{"moe_layers": [0, 1, 2, 3, 4, 5, 6, 7, 8, 9, 10], "balance_loss": 0.00307, "router_bias": true, "lr_router": 0.00218, "optimizer": "adamw", "seq_len": 256}
Below are experts of layer 8 (counted from 0) of a mixture-of-experts language model. Rows are named up (a neuron's input weights, with its number) and show model dimensions 0-223. Each number is 500 + 25 x the weight over its row's rms, rounded and kept within 0 to 999. Numbers have three digits each.
Before each expert's rows: a language model's description of what the expert responds to. This comes from a sample of Wikipedia text that the model never trained on.

# expert 20
It responds to: He, she, his and her in biographical prose, especially after where or and, plus linking words like and, to, also.
up1:519455479466496516479499527539465548492470474518507463499530535515485535472485523513500495531514519495414535478507496522463521501532511491515472445481526477500522504481516456537492547545508485482538507485522518517502503486538511508485472510526489499518517519482492514522535514502470485503485487518478509492474516499491512502489468472532486517548461492473503443525506513507462491518482537486493479448475481496497561523496546487515489471486498460501497514421522518510494519527516517500485524466454518534509484490523522483498529506482473531535499540530490524519492516488522532559542487496535522522511463476502462460533500497477525517488504473508503496495494493487532548523538

# expert 23
It responds to: On before dates, as in held on 21 July or On September 26, plus based, born, Born:, Died: and Released: labels.
up1:468476489546499525514515518518492493524465484475508514503479485522473498530500484476493470457505502519483511502494518516479488537496474509472504493494458472517457500489497496530487454503503464503479534534498511496531469494470504480521524506504517495496564464474531483457481449509484507519536474511484469482485488510500507506446505526509490510541499488472543440523488447456500501542513542446484522472511537502496512503526483541523509472500507478521516508473520560501468503514511476492451498554504501468491469462481483493529474519537528533492491534527511515483475494478527526522512475469463545494475555525487494564507489517489503542521469498497493546514542480526497555501526

# expert 4
It responds to: Four-digit years or year endings in dates, life spans and table cells, like (18)84, 2012, 169(5.), plus sentence-initial "There".
up1:550464466514503524517499562536498492460499481520503546528476526466527510478490533498506512467486480508486525504525512531494441554501472485444524421480511466523538502499469510519525458510480507512497490497551491464504505492493463517447534484512521483529518509511491503513495481513466505498505490522554508468527494505476467500520490542499520470517494485496562498537522511501501557509482512471532503468489538457529503486495513491532474519526516494501540532514525515544477490534463486547479490490483488518479500470460518523522520486471530497474489507520489455498505507492485473567493475501503484470491505484507515518511510477475510519534501454552488465482501486475474496501518

# expert 8
It responds to: Line breaks and first capital letters right after headings or blank lines, beginning a new section, entry or short description.
up1:501582530497519498516499526500525463513541468507474499474461521463480513471480510502480528522559544483517485498498488507507470501523447491509501483480505523462513516490485504502504454532500502475477463512499528526543527498476502508532478475519455479533452510518514526453503489528484518489485492510491450462531568491480480475495487512518562534537502494485484522502504492481473499507439490504490497519441491501502469518501524507528533530483511518476513491479474514504542505533476511493527522508492528502518511501477497514464498525517567493547516493558497518504551488500489474496490521499480462479508557491540544524524495517474491515519511498489521488518440483509456497516513

# expert 5
It responds to: Opening pieces of capitalized words split into fragments, often heading or infobox labels, such as O-per-ation, C-lin-ical, Award, Inter, Un.
up0:493492480484496492464431513514526499467473510489501495485516479492487566552485506459456458500490507551508484496448567490514483541487470490492486525480501496473526507493462528513498469504499512483494529465537501505480504524494527488515536518520511509489503490494497482508461482564474472508510498504511476507467481518517506490481449518456484526496524511520509496495486458544500532534501479494499486524490533509446536511526488483508455532521503483508494496492495529531519480509523541482575510500535516536498487482432508535475470506499531490502502495547519525547508507513497456489521488514541468517510522487444460495543526512528514489497503508533544525497509466473483517514462

# expert 19
It responds to: Pipe separators between cells in sports score and statistics tables, plus some sentence-final periods and verbs like asks, tells.
up2:511521496524486502506501508493521500506518541538503485503465508506493482538517515482467485527484548519531496500490478448514508497503508467540487480494519506474484509476482459488481550525457502508467483551540480486467499491480527500478480497482484444544484549502461446447462451464450461490521538523482494450479476508517484480441457495493496540517528506496481533482496512533462519467474496459503521490485551495518502510505480513498508484490514470470519532497477540499453507501457493517497513524503515486507494500415526529477473470499503507481521505514518521488496508494519494504525457471510506477464501475525515497521525526497485486490512562554503495501514465527491550501497

# expert 3
It responds to: Place-name words and the commas closing them in "City, Region" locations, such as Prescott, Wisconsin; plus "in" and "of" before places.
up1:519509439508528501470498503451475517471482522479517487462499507479494484517440548501499470505543536527482526506441498517472504522487521507484472504473477550518548470504520502498515509487504485495501492504495493493472474440527466489511490487494516485517517474563497475516465474494505527514524514467501498516484516536501489485512509512498500522485516506490513503504480469561483524516484496498488495476546482510512496434537445497481461478498501487543493460479537527526534523510514503507465510474487514516507505470511451489511497505489483486493516502498496509505500522555459542507516451429510522512501465509443490515489461491493543494495490508513454524528499444477536540509438

# expert 6
It responds to: Units after numbers in measurements and conversions, such as ft, km, mi, metres, km^{2}; also decimal pieces and other words between numbers.
up1:525477532472560535467479520484529474547514510480482528477506471545485514553497467479468481504516518470499501523499493537497465464481515472517521492478498486508529498472503465522494470500538452551485511490498496498492549507533485497495517479510509471542483504454449487548539479500500480550516524540489514512493494480492467529490458481483485507506507522482513498512500495519534505520454486473494514481525516513503536510590515524508472512517517537506563545515515488467476481497482523503478492455445556497484493499515490505501485500538495510489507527505475525499531462525522504540471491518542503493483458474501477485533548473467475511537529510518505502489524526492484507468503

# expert 12
It responds to: Evaluative adjectives, adverbs and verb endings in reviews and commentary, such as amazing, positive, significant, noted, felt, frustrating.
up0:488527489505535508489479507519487495485475509484510491538538495429524475489479461484471515531455535520503444523478542476521506521507505533487517488501519514522492520457510497511511467473459529522461510478519547481491480498468523540504501480516501470517561503513518493466517523515495552553508480505473482511502509484557487496513474499513490526454469511490521496551462513471511492461467452498502527470526479488513483522510536495505453491528525574478508477517444520512501464446499502511510496507494527509487479486479433467538467457480458518499512488485471497551506490537521493511474500464492496498498557503491504506497504502503513478461520494500485507502517531530501535521489

# expert 25
It responds to: The, a, an, its and possessive 's before nouns, especially in place and settlement descriptions, like "in the village", "The town".
up2:466488478465539488472516471459480512525547531513508488489496488482457503484450562496508506518516487532509494446522482494486501468497522491474508494494529483414491468489527512495484480532543479529474537449495492531507501500489507508513499467464501539543542488490500492490524494488488490485488513497508555459501513493517493519472507510512526541518485499498507494510574510497521525536499538486500442527463474500458501472510500461494463503503489492495493546513490469488521486493516492495518451470489534496505537545489499534493467467553486471506475465526550531501523529523447470498486498504505445545506483502497520499543516496528488484471539516503501519486511495502537469507478

# expert 17
It responds to: Closing parentheses, heading equals signs, table divider rows like |---|---|, and final periods ending dates or lines.
up1:484503502529507486517545519495472553506489484478551507510517505475489490460511494497532520506516478496516515491476461516486501483498471507507490489521524511458476424504488490499454532498514476479565474524473489540476480452482516494500503492499493477518513504527512510485561482445493472486482486483502537467494503504451497496490516504445515508487503510504477517551480538519498510469469520502554494511505507487480468451526515529517504478489514504511485476488520504500498508499487465548499468533509529503506497499492481508541477575522464498511483523495513496464510514558490456466530454494499512521530547547490495492506481503579564488498540502509469469458463490497507484507487

# expert 16
It responds to: Newline tokens ending rows of pipe-delimited tables such as sports results, election counts and standings, and other list line ends.
up1:501514500476504496509487518492498539461547502482493510466485521468512484495501530508510530494494431490577529511519501468501502505493494478508504416476511478477465450477444486523501514485493501487493525502495519563520505515506546520533489497513499545475496531501539544508523545487467536472504496518493515471521544502487494503510499486482480513536533421485504489496524452487469537529483500500454436512493480490519469477502487471482464477513492481508548538478492513502468515499490478484552479479469460481496479466496554517471459509499473503509488511494488531495544507493479542511516523506503507483471498534502503524513515508539502498476497492491483539466501507456497513500461

# expert 10
It responds to: Colons after field labels in infobox-style lists (Size:, Beds:, Type:), list-item dashes, and commas before clauses or appositives.
up1:485539484548547505544468533484512458474452483475476501470465532517481512526489511521491541512519433504500452538494495519500498500488507505516482493491500499505481455429495484511488475510534470543533502476507528487496477492526499545446478479476558489497516539547518510445478484501471509496532516494527456476514512513519473522497508542504558536519538490512506489494493499480490511530489504525502481464545509535516544468504509484500499490464494506499478483518484507503547513532535466537469527462474491499496483518493513501480511482538545471499509552488516484487534500516486536514552497490489511503502503481504516495510493542494549522497497539545530512510490477453491474499513

# expert 31
It responds to: First names and middle initials starting personal names, such as William, John, J., B., including "The" beginning Theresa or titles.
up0:532486498491483541496517527500462477480496501516502502549510503472492548486460546480491517524507480540472513521494472510463485518490511545513501503516551483527507481506458478456491501533512533497537498471503508474477525493560508545477544504491514480493484526518476524458484484460501469472511474490508504516478512484475469481492475519502482528481528429508461560474530514463443535473539508501448516489517511481507511535539546552519423529507508499507493450481512479485499507486508485506472452466506504548491501491494466543500487467510524495520470514522558512508483498494527498500505487477511485504500489529524503513532505515502492499480497500512486503464459482483478524449524